Below are experts of layer 3 (counted from 0) of a mixture-of-experts language model. Rows are named router (the router's row for the expert), down (a neuron's output weights, with its number) and show model dimensions 0-127. Each number is 128 + 32 x the weight over its row's rms, rounded and kept within 0 to 255. Numbers have three digits each.
After each expert's rows: a language model's description of what the expert responds to; "raises" lists some tokens whose logits its average output raises strongly, later layers aside. This comes from a sample of Wikipedia text that the model never trained on.

# expert 34
router:115109112158132139104161074104138167097140114126111087136129164097116126149143149116148117117094122089079130088143142131116170126111133185083197110165119142100126162158155154123134117162135063179149119113123088124173199099149120118079151187131067136156133118120170088087131163045074150144140192155084105105146108133128173171129156160077136021124066101177134119092086123126102149128082
down0:162133107135171221106101096139128128063115107105210128166120083110109153121123135089094146140092106146114179165130145182078140116166056156085188149121117121095152129110066117136186166121104198145109180137161152130096115106187147147111107126121134093089134182161167132189130118072135076159129119174138135152126098129125173140196115127071107133137170122138158090140101161168148132144126
down1:140151143169081121079104132158168083128115182100126080147103102109137118095118124086122114115114114137141116081143129098153120110078103103110109157142105120093122134104105162144155134112065088117135177114101083109106127142078126148233156118152197067135175138104115198190121119125093103170191111183103074128152104124161090130035145096143159098093140097148077112083165162130166124103106
down2:184124128163111083106116127183129088122110120124159148127143162116105156120177074113109113071123081184152159187096113107144141088139163187177157099106107152132137093167159133134121103128139089088047126142136126154196115142166112136134108145086134065147166123061175121116143132119126188102109141158132142146121130153156170062179115061125110127130055098093108129158093129046140129191156
down3:127167129107100100092123104055131139142181099193038121139147172154169144093097128150146115120133161124125111137116169174126124087148124152111131168101085107089126069098088149086114138140188063158119123159095105168136107149070140125120127125107163115151144081180147109085175135101139173125176156141092157169201164142161166111158176140101119129104105108061079136144135098107157193070122
down4:067185164133170117090056155122149108113160175163104144181174146161134129114148123071166124139114095105178169124140186080128139166083106109082136168150098144102124184165093152089164111119070147143150129133164158134196085142138098112125143101163127115081148176133106163078120129105162102130056187178137058116117181159199098173128116130114152133121139125108114109133079101097134122135123
Second pieces right after a word's first letter or two, especially names, as in S-ver-kers, S-eb-astián, S-ard-is, E-v-ents.
raises: "ar", "im", "in", "at", "c", "qu"

# expert 0
router:130119140119158107110155113108102130156095191142121148171165107109195108087078101128104106102092172096119153136102139182098133184153147153163157168131093109116194201088155199098083083070124084099132128103112142124199137135148113138092166094132165163166132125092172146172102129135096145130163169094187137112108174126132128069080144094102159061068137109089152101126115097149123166117106
down0:101127094106149113117093109108112121101181102143128068152181099105132117137120161067136157113148122139162081093082093110157084113139110158126138143171086095132137141126138161069124039131150117142096096131122151122142165107106078110207084136184119121117120145189163160145205116112162145147163119119148166026098143123141143091120144143092199144105136152052088115115132177112099073107100
down1:159128120176125145114104124077152180131123061107120130129097139088126152104099113229097177084077128134086148131075138135162134086154110237092155128114152110164149148119159084123149100115161172129114171171170094129130135147134066148087104110188143114132163168162120087126119163088048150068173101100153118151125102093138174140138147091130188090153138165135128083127141105126150129109119
down2:100128157094129145158126123090144089092087085178080133121135186142132170118146154094132130131160044128120138136091107112198102117161102141128070198141120140114154159134140130153167114140148171143148169118137170142115106136130140157123206130171184110172110102164175101142164158090183111097147100119145139145118099182159083096149128097141139055153158126078072116157083120094142058150207
down3:116124193106147089100167134123160130116120100112101171159151106120175182124185108086151116117156118119122146081143079144134136102068146137156100079121131143126108070133134096144061132099139114131138126084125100109080090155132160120130135208139141147094086132124088117112151233126131086168076085132211117106128147172097131135157099149103181081113128140125044064147093094077164113114143
down4:113115156087116115172141162119127081159116167112139142123102167101102154175134145123141112156144038070109050183136161133127137124144138145135175188165141150078074055122119151170117128099180120150133187214132096143122045126114159109104190181113137098096115137130122140151117152052097153159142129124107170126112108145186123156145118125111144133098134070094082140111133117141075091166151
Second pieces of words after a short opening piece, such as w+ine, d+rew, se+ine, and verbs is, are, be, composed, consisting.
raises: ";", " in", " of", ",", " (", " as"

# expert 59
router:151168142101093117121123147082195131074107151104100148165127087143095146112186063103157141154102129162079090117165146164118105083152112153069129070147146167172160141134097180158201143177105166150112137077081150076143178130184151168145120160119150134089068153108075103171131117115094116093122142128123143170140141092152053100124094076128137161121140154114153089095115171111134128125194
down2:103161087122113178196189120123136109153161180112084106161182072095075163141110174119067140127132120126106151087090091131136102123113182039162164156116134142081112088165169117137097140184082098073083163165164088127155158139161125115055116125115115175137161092126174141130159157174128144103136085110114133180144077162161123117103122139174157094134144154081108104137134133150080099131130
down3:160133119109082085145111117153121095032077150099139120153132131098131078169111133111142203120101088094151150104123150113092148072102169151120141085140136133152125128116158153157181109154143156151136149088120141142169157118131116117179132060155132199085144052089128209102111176156158110139158116106133169149066148123125104144193133046079144137123126169087161085086150157107126140127153
down4:118173096133146142170161086138179115087104168069172187124178119131145094102112128113131136118100128117159146129152072161090121178170158089090144154071185110087126143182146119068098176124166109111183080165113150144139075141163117134140140112144135116170119163168159116134131122145161071174076160134145146035112126083092120118100105127135177095146118089135156100174136129138163149144219
down5:193152106161139140124171130113143120093060160165036122124140142130132153158098107110157102187131151075109137137135126138111080103127126134062103143106134203113146086136126162048118096127096137172104087107120132111108098134094126123129139138080138176129123143161141131158145151124122003138151161131127181176146118129162159114130091075162163151125139127116111123068117079186086149145056
down6:122155120097145149125153180074177099175061133121155167089124082090171118111084147125134135141164108237132149154092137130092071141146167159114122145114117136162141128194169135094111147158144076122116151152070140166120126077122076120102180127127158101105139120135115072150135095131157119153098114117127144164110126095101101067043186153086154188158130105158131078125149143167096135179164
Commas in running text and dates, after weekdays, places, list items and clauses, such as Friday, Chalcis, and sometimes and.
raises: " and", " in", " including", " with", " which", " but"

# expert 50
router:146106152142154101153101136128080111105128112108110172149113171107117152166109153074120094220174172102098126114113081131096140167109120150154190173113118058112101110121140122194135100168112145129183136105208128092133149121159077079147120097074088146111059083184068117116132054134163081123144116070133136132123149112143104138179114168128129177116137143145147167143176146125171162156104
down0:109118133105156127120100105094110119141148151172127171180141141194102160050159084110113120069128118160118083117073107084110078098096173128105097137136135139166099085111146098144108086128123191135049084146112204099118062145147117119038157138074129154171053120192147088126146136117180141108115133128151106131102119128129086102120091163152168171145079099113099129106127128103107086135127
down1:162166175115166101146093094155111159138146102094124120133113161120168090137122132101118105125131114153128168077155154167142080106138121139100183119162221141102127121107134126142196213149154121155105145105158149136110135059216125170151171183127124101110122086152084067160189124057137109140126097147164161115172102138149133108095157158055107153150115169121103086145144179142129160173107
down2:134126152107167084133164065186156070143136141157125194171129192126152165100110110103127132201066186159158082135211089139155149126150103110099079106150144151140083111136124142136171170101113151133152098155135140091152100111105127131104138134076145127141110125129178152144116110145160054086120176232118124119153152143073171092102126130134097207123142139133151143131124171172112138098123
down3:102158094160149139116137093127189108147069238123172092106089141140182166148233160180173101184181090106113159117115125130138165133115127136113159177149144077132156103099183184162062146169108115074115137126103153162197092152136149154119151143134130137125134144155125133136094144091119115134153099147109110133121164166130175179098094117093104131140083123143108144125170095131124187106138
down4:145168127219132193096097161171158180176168102185116149186067145135126099132124086094110114109117105195153148125125186096151114068110140096199120166119155188149161146141089092065162114135141098101107102132066162170114101157119144130123166139152067173162143118096107091151077096151118123124114144161096132125119141147103108105087167076147112126165082103136138134114114134095139114175088
Suffix pieces completing a word, mostly -ing, also -ers, -or, -end, -y, as in eliminating, PopMatters, Groningen, Sleeping.
raises: " of", " in", ".", " at", ",", " by"

# expert 7
router:166089115147137075130151101118150125097163142134177094173121103078053225130094118089172120075164122075104129095124094141102121067148148147168171172117151151084100015103147124159095103155099077139121134129143123130135078138177075109145111138184134156097135114121169097142137096106129099165141131132173129134099148170145098112158101122123089153108156107165105113152215097104098122138130
down0:120118045150125150085114133159113118117148154130171247143128134117091068069175124089073140135103114149168154148077117141158118158127097077104114088153104143162158119148080089126150181101100144117099093091147157118132128170139094156155118169119126094179099160100139113194125137212142105145090136109082117124122103101058197131151141098119146150107154126121155108129167115169164067137136
down1:163110108145057115137099187137151123117124151170135098170084161150175117128149115138124190151123203170134095101137098124096122071100146094152073120128072130121129127129150176133129068096112116133060038119142127139181092101164101124083110103084081139153090137094154126038119152120199078110062135148107127133157119128133168137131115151135127120122137134088181160154174106179155161103114
down2:128152162143140135055107157113149119074122158082131049129137171114060190136128134119154087126077093131102109161106214123104122100097110166142116133187158096108084142116156128123090096139111111148155126122160131149146160082192094135116102109092103146144137209071165150093089109141114032149149112138090126140073129133118117168169114108148118115111160103157077099157098108085155130200134
down3:102126154064149141128132077101124172154134117160086160144192113133135094159114089141108151114167097159116159058184046154160127118121174139127179093126123180141151179201143139200124137125183115132174111056165153119097150135132093162156113158173152125135152127210113114146096168112104115086071089147112117081125126135128088090162151152107141152080123169154143110180092135108158131150156
down4:107144175132140177127141107120120096126179146130153155140085185099162119089135124132075151175117075066164141126105157135086080129174114151132104136154181148132115125172114188150101127131126170157102075143079139121118155117115063181091163148105127144152133102134102106106081166088156145149112166154149108148158121155143097109100106151179179239186115114152084192096049144137119108132165
Word-final or inner pieces inside surnames and rare words, mostly s, er, est, ist, et, as in Par-s-ons, Garrel-s, D-ogs.
raises: " and", " to", ",", " (", ".", " of"

# expert 39
router:121163181149138116120125131166149105163065131164133151124103118165095120139113136123168157159097133131185131157135066173077154115149161090120115126139127092113103134165126093132186071114126085126148102073119222121034075151127111086112167062100107157098122112140177135102156073163166129132108131035144122187119151135120148095105160153137125173127126133163126125151160158147193065122131
down2:106063066129176139151124163178182125147142101148130125102098129108162163154089173157176162100092128116130093168082142130169084114116101165112145078097163074175146093134160097101095124144115180176155174109153144078166128186143108158124118082145146141115116102113140144135152160140126157081157069174183106157144096092158130140078155134097116150090127162161104144072143067180088203135136
down3:152158100127121087092069172099167094172139083121109128121185112114090170161137114092155136162137143144183130138128091109101128137146184155118145081074132129148171143134131084146174159061141095144173099166116157146127026122110121125120178149143074140070137123133121047125096177163103130162079146141123148160193146168137132138123120161113114096144104107125142149181132064075065127172097
down4:103104137117072130143111085109114162140131064100160071140094158072122114131109168121065119131111123082119172173164198176110119163115149143153111148090091127148135216110144130099099110127176117099090094056108139143114126130087140110115104095159113095128130102151119154161167070174134158143119165094073138092174117087114138093209158148085174136186151133098174133158096134195152105098115
down5:106138111144070155152144114188068114021140161124155112123155114136106079168077081131157092118080076138122105104173142129167097139136113114111154076122183116065070168121188123165132140162143093101164145168104169111106154116138082118170124131182152130125176137098149142112118115130134117193096134149134188159107144147071116100127061117130199125165142145101152119111126105109098139095196
down6:121067077177142148134099153141148107130095108134172152110104189148138129134142120134099139085096180135061083168172150143121127191143132096140145158168181148141142102132176141173181123130136156143043137135127028140114210144167152140141115123122188132119133096094102123160150088121134093164115080200128116092144093109085149106131167150144111125155142094100177127160149160175096112068142
Noun suffixes and nouns about government, society and the military, such as restrict-ions, exped-ition, government, region, players.
raises: " of", ".", ",", " in", " on", " for"

# expert 55
router:094152125105022174171161100131073103136096139114156079123138123100108135112109066090138130128148087143065143160131139078112095172127096111118150186093151140123169142097148130166098059112147048105094092080150104125167073167165140130153111145122179165108120107147101156122100132122163127133163071096118067155103134129149064156146152173167167115121090165108173174131091138144106157087125
down1:197141131126140141079175132154135174128129077147185092123102084120126153097114180173128105147145101130084149161133098134123130171081115156111158123168138156139108108146150080087087091137144121132051100160117085093076122166138093112092090117101140084160158108170172088132125114200115125144105117110104129103048124170139155144098214157105169158175103091114158183138142186168125146160074
down2:076143134176082135101078061134212141124110117116116130126166099133126147115169152117114148137108137060125102151090106162138116106094125141115140116129108160139146117147147094134133148125157162133179093134157103203154124160172199148118189164151138080188129177161086089180138110115090187139170067149095163183123110174158185121137085128105153153089136070076168095138111075125100128133156
down3:131115109080127145059092147143091126115092126146112150096034128146129137174199105059088070120111166136106109165100064089102081172106102133106096162121153147174141080084101137142135120127105070133062115106172135121145180131137136147109168128134164100134136156149089155170196132161143163087137129148127141105106120128163116079148190119149145075188085099141169148172151076170128143125135
down4:151115126123117108182098170117095162119170129142090116113069162094087164118125142129131096099143118120146122124115145116129142069142120185136111145079189135208143102070112171093135141111131171085150102089121153084114150120113138213140152166115166051126094152143138118136120090183131100134071177150194134192140115167104131110128110181100109094180062158182102189121118098139073123108143
down5:145148094160057132115125080092098133093127126124156113119103121085140101120128109097110131108105061076143118124092114063181115145093138175121105158145144114069109186094149064089132131154140123133134115152107193144158150078094140106108152178133147120105171114118119159145164116123116162120093132159141113076161124120195201080153078127101184167145139136134147083204114212065150108123081
Newline tokens ending lines, especially pipe-plus-newline closing table rows, and newlines after closing parentheses or periods in lists.
raises: "|", "-", "===", "The", "On", "=="

# expert 23
router:087080141132109087168153113160083189057114127093110091134162125141180138172100163130230108164120106166134187101124169113115168080183093118139162161136103136108116132169176103155137105154142136087112110097102156123162169097089113198156126160153074109193159092098153110124069135185092155118126148108101151132163139081124120109141126156159111156118171071153130113113109119119111097069092
down0:131148102093152178092109090183215129146159191180131163093147168131110149137117130104131138068117150176145071124111080139095065130154135057089140128149109089094104167123086160065145112105192068094105069135140134156142162182139081148141087131111084152124107163138092104117157105160139122117178137125078122144116100152130091142104113132124112162077098167112126105159126141058160172166132
down1:166152163109136219118090140197133129067170206132197124116179155118102096149114152179109100139089147118180110078095104149141172085107108119155148153183120155101122129106114148113111091158077195114104137111063150117134118080170120119149163192129124152104080116105129096083111097134123076103101122154119140122145083149125144087117116086186136099194114152150135141093114128154072148094096
down2:187153077132157139099178163176142173073137128097133127144183128096127084089147093174112159140145139107126195140131129124132083139115165139142157115160060107086150101151167132041078081164171106176136141098110120123151142149088135148143131084098113174155130107220140146143075118139138126157107082119128130168138060088113083171142125125110101164112189105166142134188143088106089091117105
down3:088140098122144098117155170121191147144126160096087074161128177106152144124168151166124149116141068104130121227158160079137075136122097143104122145081222115079157168129146117160135102088104122139159172107184145146192140128154164121195180136163116110118129117097145160132152178180103173156121134133125102124156183121100158190128110071106183187109128105086150159119114111131129142112115
down4:082141114103098113098113067119130188176124083088092110111106142103126082147142051162167154082190114123128115108155102138137152156167142184153103131184119098072101140107090127119137147121108147200118139079145158080130085114127176133094207154129154113081072174136162085118126160143075124117134130106168151174137123145130144135152111159111136116076056057176160134134108147166083134132171
Word-internal pieces ending in consonant clusters after a first piece, such as tr-act, inc-ens-ed, cl-ick, rem-ark, conc-ert.
raises: "ur", "ing", "er", "ar", "el", "or"

# expert 30
router:135124162152121099155105152093093082090124165145106162130120102095141096168157137148118137079074147100115126175072154130152115134088139144089105073119157141180084116173119131112129106136159125163080127150101192085121118097193090103161090087155115142149078136157148115173128134105159129091100094058196114172082137167152140086168097134181181151126151204115149095202123121127107091065111
down0:122121122086154140082135113079125159143129096089137094171115151176128173136172172101159139132170104112070104131186122120142144067134112132094102120152084095159186145079141105098125043164138161126117109172089102096086111081125149148151175076153091158147136072146184134162170126081149123147180113124104199143136137134159125139153066144143126108186100182107094125127117145212068115115122
down1:115106159101191135131131113169104081166163118089184131145083118113114114179076146079107148140071087170173105193095158166120112141144100075060128156151160143118110127101084094115110101165143089103195135131138132144135153119122129065110166170120143097141142055144172114135169105151122145091204154134096106149101152119105131073109110133137145105158133152090136087066147090143062152198148
down2:187109106118082194144162107107119093091121190135123003127131173206121105159130112158087158111139110099155126167147102143104108110142162168095124092170123098099184117083115129140120128153149139133169130123107108137068209131168113164083159126113141099056130108101135170111135126133104119103134134142144107141149095187175107129141092112109105097182158144116068081113172148070129133087114
down3:142113138187130181079150153127080095171138122095156187187117143104057166148125116181104089155129093136164132099117147106157058113111115094147126098179104122156144193085104141095174157083118115129085160113127137076137162144184148156103144117143057113128088189136152153093111124068103071170131127139116176116128124136170122142207146120116130097153084122174106109107099090080140110183130
down4:171207102097087093136174137117136109132127130151123066143119145061165129126113129182156151107070081106126097112104082197087137130156124154154137129056127142124166120102219095164097098146164132127128062169142168135136117120120135124171171156148116199136173140166126140124141122138120115130165089165084166122062129127134198117107136150175103074100193152126123157155140158084091145159141
Prepositions and linking words after a verb or phrase in running prose, such as to, of, with, by, including, against, as in such as.
raises: " the", " a", " its", " his", " an", " their"

# expert 10
router:161166111077161136163107121092183143096078155156119167113134148099131108211099122081110147105101142156110079083110105151116101126115129179102148079177166178151101172133137182137144069141106205148120152168120150107107162124142193078150131163096084123092156093137079117130107159136083129150137142136099062137114136160166116135199130091171091120168140171133149143190093100098110089117176
down1:184133076074106110111060167099120118157086135136118152140153106107096138124173162118207107120106131140154118163101135134118071193078167089141177075172117129130104169142134150159099121113151146143153143139102109068084126114147073134111091141150087157130112116106158089067144172129129085080110099117086100131143127143193123134112100156085126177148241105080119124129090100074153102130163
down2:174121203103114111038052127160123130093150128159154124117148168125128090080087104172178121172151081099076110131126145118083175178150110107137140146108126108111092131122174114099158124139184098127147108127139189232078119105169094105055106164156137143132106161097114131088134129135134141136121146172121130123106082089058169128092109087106118101120145121121208142111100138158126142117094
down3:161206133110117123134106169080148139147148140125123077104059154116109152134086109055094155147130149125147217135136192107130148068055142117173130140119078119154150040185099104137130166163090126141155114111103167153141085135157151118118112160124128175142160133102142124101111142141133084111140152199150188127181185131117087146091107201147145133168172120101131156155142143108115173107138
down4:119108098129078144113097147099071122120140098071170108140119144170153144087094180155104089092067140122121126126122105093128163092163109194183127087092185093123138139052129161182164153154126129173159183139099159128076180086103107184118108131137098146081112125088135150104113182091104118104113090165104097153107161158144173154208178107135076158131117153144144132097169146132089142073131
down5:121109161106140198130093156088150184114117112150136154187152120121184114152114128105133107098146121155084130105155057166136195123139159151104130142101152120127136084148133112116114086103181160131089123182138122127071091117069115084109130151124047191092136123138107077090187143134115143135136050146037136164182122184127138133133096195120114172086149128157119096122080135135083136125094
Coordinators and list joiners between items or clauses, mostly and, plus or, commas, ampersands, slashes and all in all-time.
raises: " the", " other", " others", " a"

# expert 54
router:182115099075147117164106117106135116092152132069164092127152155120190079118120182086101110171163088157120144153132118164134070134184115131101155163135185130084116075109132108096122120074095101187129142129073181145086132109045128103096124119122182113145131096113133159076146145140151107183141133185081107055148112159139178136132156074133157128132162180068107101107133087085123132159117
down0:139086071163158157101145127159101129073126088117152124158127126101090100149116087122109165125110156112161131107092123185164084115114163075168148111085130116080107169104140170085131108087139132121133099140082138089098124221183120140130168117186072104069098140166100138090121129038083163154124112183156154167084164151119089160150104151172131161087212118120128129101168130137132097137120
down1:100128116106135206120106097142171093152128107199112146153124096133094137057080109081185142122167149152110135104158112132104154114100157071153135111138117110105063109106060120124143132120142164153102126125085110087096144141152171130156110107166125140083153119172064142086121155105135169175131153121205124040115170114122108072062126129115097103054109118112176113132167143154162069147103
down2:139057094077148078187125099120061180146120118130150081104133153151151095118130132135082121132130109109131131123137160137131142155168139168095164147139166141142145122140124123123082185130176148143127160107137074102017111116125097159165109142075150164138124117098167035177207090155106142126180144066126123061170117131104145177136113143112199155134103102132154156101127151107152090123110
down3:171121091142122156171119190175169080149112145086125076078130117166087098119125142086119127089128093167177106104098081165069181137054125111125112152171124162084132141077102158147099131092138119099188160077099085097130133114213129136128119052093166101132160113084154121168078096098162160130077105121154125098086132117125132102134143122109106123108131107081132108101064170129105179159122
down4:098080150131155165202121198139110118106097133140072142113069090079189127180125119133130102110084175150132164132129127090204108143116105169147153129101193121054145141115126103115070114099059140089121145090202091141127159121134153125127148135127147132150152122138106174124071153165101133176123157134185123116160100149118126176188085133085180114084150094116118165125193102152136153114145
Modals like can, would, will, did before a verb, and capital or short opening pieces of words or names like Col+chester, can+on, mon+keys.
raises: "az", "al", "ad", "z", "n", "el"

# expert 52
router:103149171093167075191134196146123133107178138105108143117157112123109135126159169101115100136125130130120103153148102140118147147118129054124081216144120118231146157112110112152144126090121103160115104167081117167096183163184119160138117093077149114163126147113126097186167128159092100159131121165042109063159144112141106094107122096155160091139111099069182129153077128095147164102131
down0:093177110132144189147167110093178137071122203123137177094149041071088140123123090077136142153116176200173163153115120148086149151135157070104134136158159194117178150131116115128142177121123125123135117142091169157170100131125158087168128128102150146172095091164106190161181177144155096131130092156178161149081111111135123095058122143107112123127159120099122165101142108090119120142163
down1:117119139112106138159073107181131100163145145084087101223158083093179122070154109149137092102128099148142161147089075093173104185174095122160120092163128122147103127144117123100106104146142111097127098168128113097125190142110093120144135155110153144146102039206125124129123152130143168175129117088089140161148122123104135111155186087100148100079180136170191150132159115139125214086123
down2:121160105201075144131149077100135111117085123165180172167101173098069147191140134171121120158145127133141158105070175165158129092158146145115116129124131201125110131154094104117117125093137094098123150102134124154101116090163125132132213171147134084123133119134130160177134148091117122125157154124093191100140122086177151112073144005122093133134094071073122110167143167126125127159093
down3:166123159125118110077164085114190079093128123157095078155098161136145098081141141100144106182142076048169143143123122203036147106091095103071124154162119146134135118165114103105116116141152119102151138102159150199116062145121194156124166107158156140130204071141123105147092170160110082139141127137119155119138172164164106137107138120171114103132116128131068109117092072107128090161109
down4:091097108148088121049143094060122111108098165132101158114145066135130206079216119091106139141112145153125169102153113089152104106067080141137153126133115095068122149126158121175130198154138105116146159153146137133099110125132130166153128129140119125153056135110110144092091121154120085128130140089183100132118112067069113127130165109116128144075143108176138213144138196159162086092103
Forms of be and became after a subject, plus as in regarded or described as, and closing quote marks.
raises: " a", " an", " the"

# expert 5
router:129161132131159150147157117160116143143100081101144065187181127161122158130109139120110116115141159148138114124115137124138138095124101146152098119115172106126159132088144128119083189159105089120083146131136082175173220110072164184077101128148131095162122165148079113093054135118065078105126161155142130050144169131158106098101071153093129186101112140149130078136080144168051091158140
down0:105103125141101118167081116105131079136153065135189095119163095163076143141161101083113116148175126118132059116140144087169138133133106094108109133166037107120149101180162091107132148106104068068184117082080121129147101128084173119080088130138111136138144119140168114148100112116082211150157117112098121135096154122183139134176112124095142174111162155127076115199141199114123155167126
down1:085156173074115158141118147075142148107095146106131073161130140165087153100114089094118112170128078141119120164132047135105078120073187080154152138096130136091131144158124186144079110155124135164118133163127141112198128100103137139022145091103128124079112134191126159140123139151181198110145118123109085140106161151174139112177088153109141175095161084148117106161077132136126153152184
down2:135055129183130120177136189103129205156125152155118104126087139115137112103121149155145155158151129214115180149113207127108115094113167124154134148096087111157130171160118165130115136137180081133098183102131117130100084156121132072183130107196122153120120194077172107121155120114170136162111121081076179088113113096109142100095137136077154146195121169109080108106125101143145092134080
down3:142150146099148102107177137109129161179101156127142122146094099153175169147139098135130087059127132131075142136120099078169123186129137146089067187158076185134121120110149131122024163161114148140141121091127092108157127116152142062088137104193138153162107099127075161072115137174132112123105113178095119097067109130082125100151105131094098095131117153197113155166124122151135093047149
down4:147098154188131103117161143123120165097119075146112068175150146129132107179193156067121088153162117128164159134094124095074119164063056197120150121111098122117119090168130202090152100131142130162098155163128111123096123090086098151125158195151122095117151154135155132109151192058155123163156126160097154120049137129124143160158149107150071148112152113159120188122158147142144167085116
Word-piece fragments inside personal names, mostly surnames, after a first capital piece, such as St-eh-lin, H-oll-iday, Christ-oph, O'D-onn-ell.
raises: "ings", "ers", "as", "ar", "er", "ag"

# expert 47
router:129149142124121139075125110155176125142139123186111113047081069141103097105115123192088148178080102099158101097165095205058117175109127072156132102126109106140137137087116066087145124040137094098104079070091136112114076128081150135148090105160104103128133121095103105125172111103130140100091156061118146124145114108177139059135141143160127134155156116121154105158134178131138078130103
down1:083124173096135123133166150106176111143151111084102169140125130139061191081073114135135110159109100094213151087127070117098092114142074171080103122132121132129103127077076130107080150114167113182144125079138155069106067115109076141124095094128115109164099154121108108166113100144180135093112185098129105129098116170135138169127126074177123136130045098094112113126155093105146149153191
down2:144214178173152131147084139068137112114127141152093124102101145138152102152117189116116087161124157105104160139088110139139104054132149104085096122154128158132105133182126048087104122115157188148148077168087158151162123064162138135149120143092145136166084116118120144089166071095144147103104132151129167166100135105141124150087129090179075149108163187116163051109145158112057152107158
down3:147126094122155141115140124095126128115120138180186161124119134176157165110165106112106091090158066183088167068121137160141172129119099129145131164166078126112169172181143137166110147076129067191130128161102109107126133098108119197132125144132119097118132168160141043166100081083160084162137142173167174083133158146124158106187044125149137128139130111110091135152066157069125111131089
down4:093071154112089109111118114154150093090087123119170153129135133115148093147091081125136153101108124063136117095094101125101075185173106078152107085131069213140203057096117139128130053042141144158105112097104111136184087155109131098116106112144124115132153073124162145122128142082100123155105140077125108069140122111178186146094113170112127115093147134092151126148117141150119174080083
down5:144109175146111159187138145169129118094100165123145164150129088129139163174075085149117084118095069122129094168104124115087076107142164119165087088101103131160111087154090124061169218100122134102152169144138131171145145144139122125132092064152121151077170132172121150128056135055155130105200161111176086127134169104143125121170152156123152130143133082166111140144072156130202130129122
Everyday nouns after the, a, his, naming works, groups, roles, such as film, album, team, book, school, player.
raises: ",", " (", ";", ".", " and", " of"

# expert 14
router:078137158146135072108104145098083101089100153112144123085138190126197178161095087141161118136124148067138186130060085115136121122148156119109074110178073126126109118157094163123063114137145160165160151089073075127130173115138175133147116100141092117143131119122151122174111135114181141127140135143076177122089149169182138168099081138156100119149094198055132141119127114110198131112078
down1:131139082173068155124172149134176134123142109161112153113098179119160164113166079158144110191128160111158157153178167095130148146141121054133222158128132084131109167116113178108097137119073169110140069196108068093123167111108174072156159142097179155087128090165112149185139152132109161125091189095110141133092130149138126100161121142111107145118085102180119142128121173122161174142150
down2:123117127137067127084097162093110163167094126132108160156155164154104125103132138186163127122086146135151124133157163030211117041104137144115102123162092086153194139092133109115192212108108132181112140109119169110089152097160115165167130068110161137137114142178124096099098154170101119106184119087137188116106149185127140175166129140127139159126110095131109136143150171139143133163090
down3:223178127104157107118102114122183183134067187119084131154121163200091085189182134110167098139130115151122101177111066169155133123136132193163149123117124174123116117068174105164142118091116107096111162130142086132129142157171115086127173111159115104111133168083097110127116137111118123079148198085147129102182140113151073148127152065106109174135092117126158186142141133131126120130082
down4:108112171168167142115086125147168129131097125133144069144119179218107167070159127173137095116131245133116130149126161106132142094128065073135167165137087115116115144117071201135092128089080139165119087127147127134194132153095119171086115099136117139132136140109161125110153116103121097148134118155156129139136116125116066133117143046095147162152117192128080091099140143139194153082110
down5:082151128110136086143100147158189119139098140111142196198171165138142169151113136059198098114104135140152158072109161067169145139095087077071127158133160157076130151134086120133132099103147129116138118119139123122089154121133153093087097106148071151094121105151157103179138106114137168202126106170088105197139116103155125141182102132097172168141119149106130067164090063130141179137097
Sentence-level prepositions and auxiliaries starting a phrase or clause, such as in, on, from, under, had, has, often sentence-initial In.
raises: " the", " a", " an", " their", " "

# expert 40
router:097105130145166120084111083152079109085137139120087104121143118123088087150115116171157171146122140121189071115156118133127083137084128158104132127143102111144087174075084150129117161080149191101114108109177068120187146154125117113170045117122120092132148111152187142123146167100153162128129133119185083051125109095118112124174074046140179146104187162150145064136163124126160113097104
down1:186114141107156109117222135138103120109141101149124093131085157157090167152135149129143145118132104084123144143154158134101095114117141118125155131111019092132139134162114083169103137090137118089155147162173078122203118090086126106107109107207154109145188163169126125077084131123120136149219152157146084119197103092117087125115124186137157180136111126114086094132139153169121175122083
down2:136089113170045098130100169156079105134162158162137030138087091102130149105128115140138143052120173133137147104162140136151103191149108107161075081094096115119115122183145138116146160092099114103164099136175136127136147120140132145152132093183096094092139107166120133184138172128141104151132142183165109168109105109098152115096130108098189091113105177183125133118064169229115138142122
down3:102085117156089074121136129118177122107155131096089089150061112146181145135119084164143192070094109109132187137148099147176116107134127151135112208124144108163125152150127104093114146145124103164147152118149161126152146134048120157150147136116102168148133129089183110094064154162099075138098142074124117092105101130124171116119139183072105128105154012089098164156113137197125146114147
down4:150087142120102155088122109145150103154110145082150057167086082108133091123164109161093144067080081199154131093109171108124118088189108082123122135098138119127146144100094118083112099142203117128086148119128105069138171129170111124137126135059125176129211142135102080109115175098129191133076086082139129095095090163135160157173140159138142142117120051131126127142158167100125171131090
down5:094200171197162155165138172117138083165153097153117190118112112106083100087121141167160117149103123173132106082076163151042152153102164116116138115147099121140118159192172059152184089141136118083184133076065142106102128130092111148067156142127144128151146134150121142132122126126154113130115142141133129103146174106181107150195086107100165174122091082138164153124135157144109118199104
Past-tense action verbs and temporal prepositions in biographical or sports narration, such as beat, represented, marked, over, after, called.
raises: " the", " a", " an", " his", " their", " its"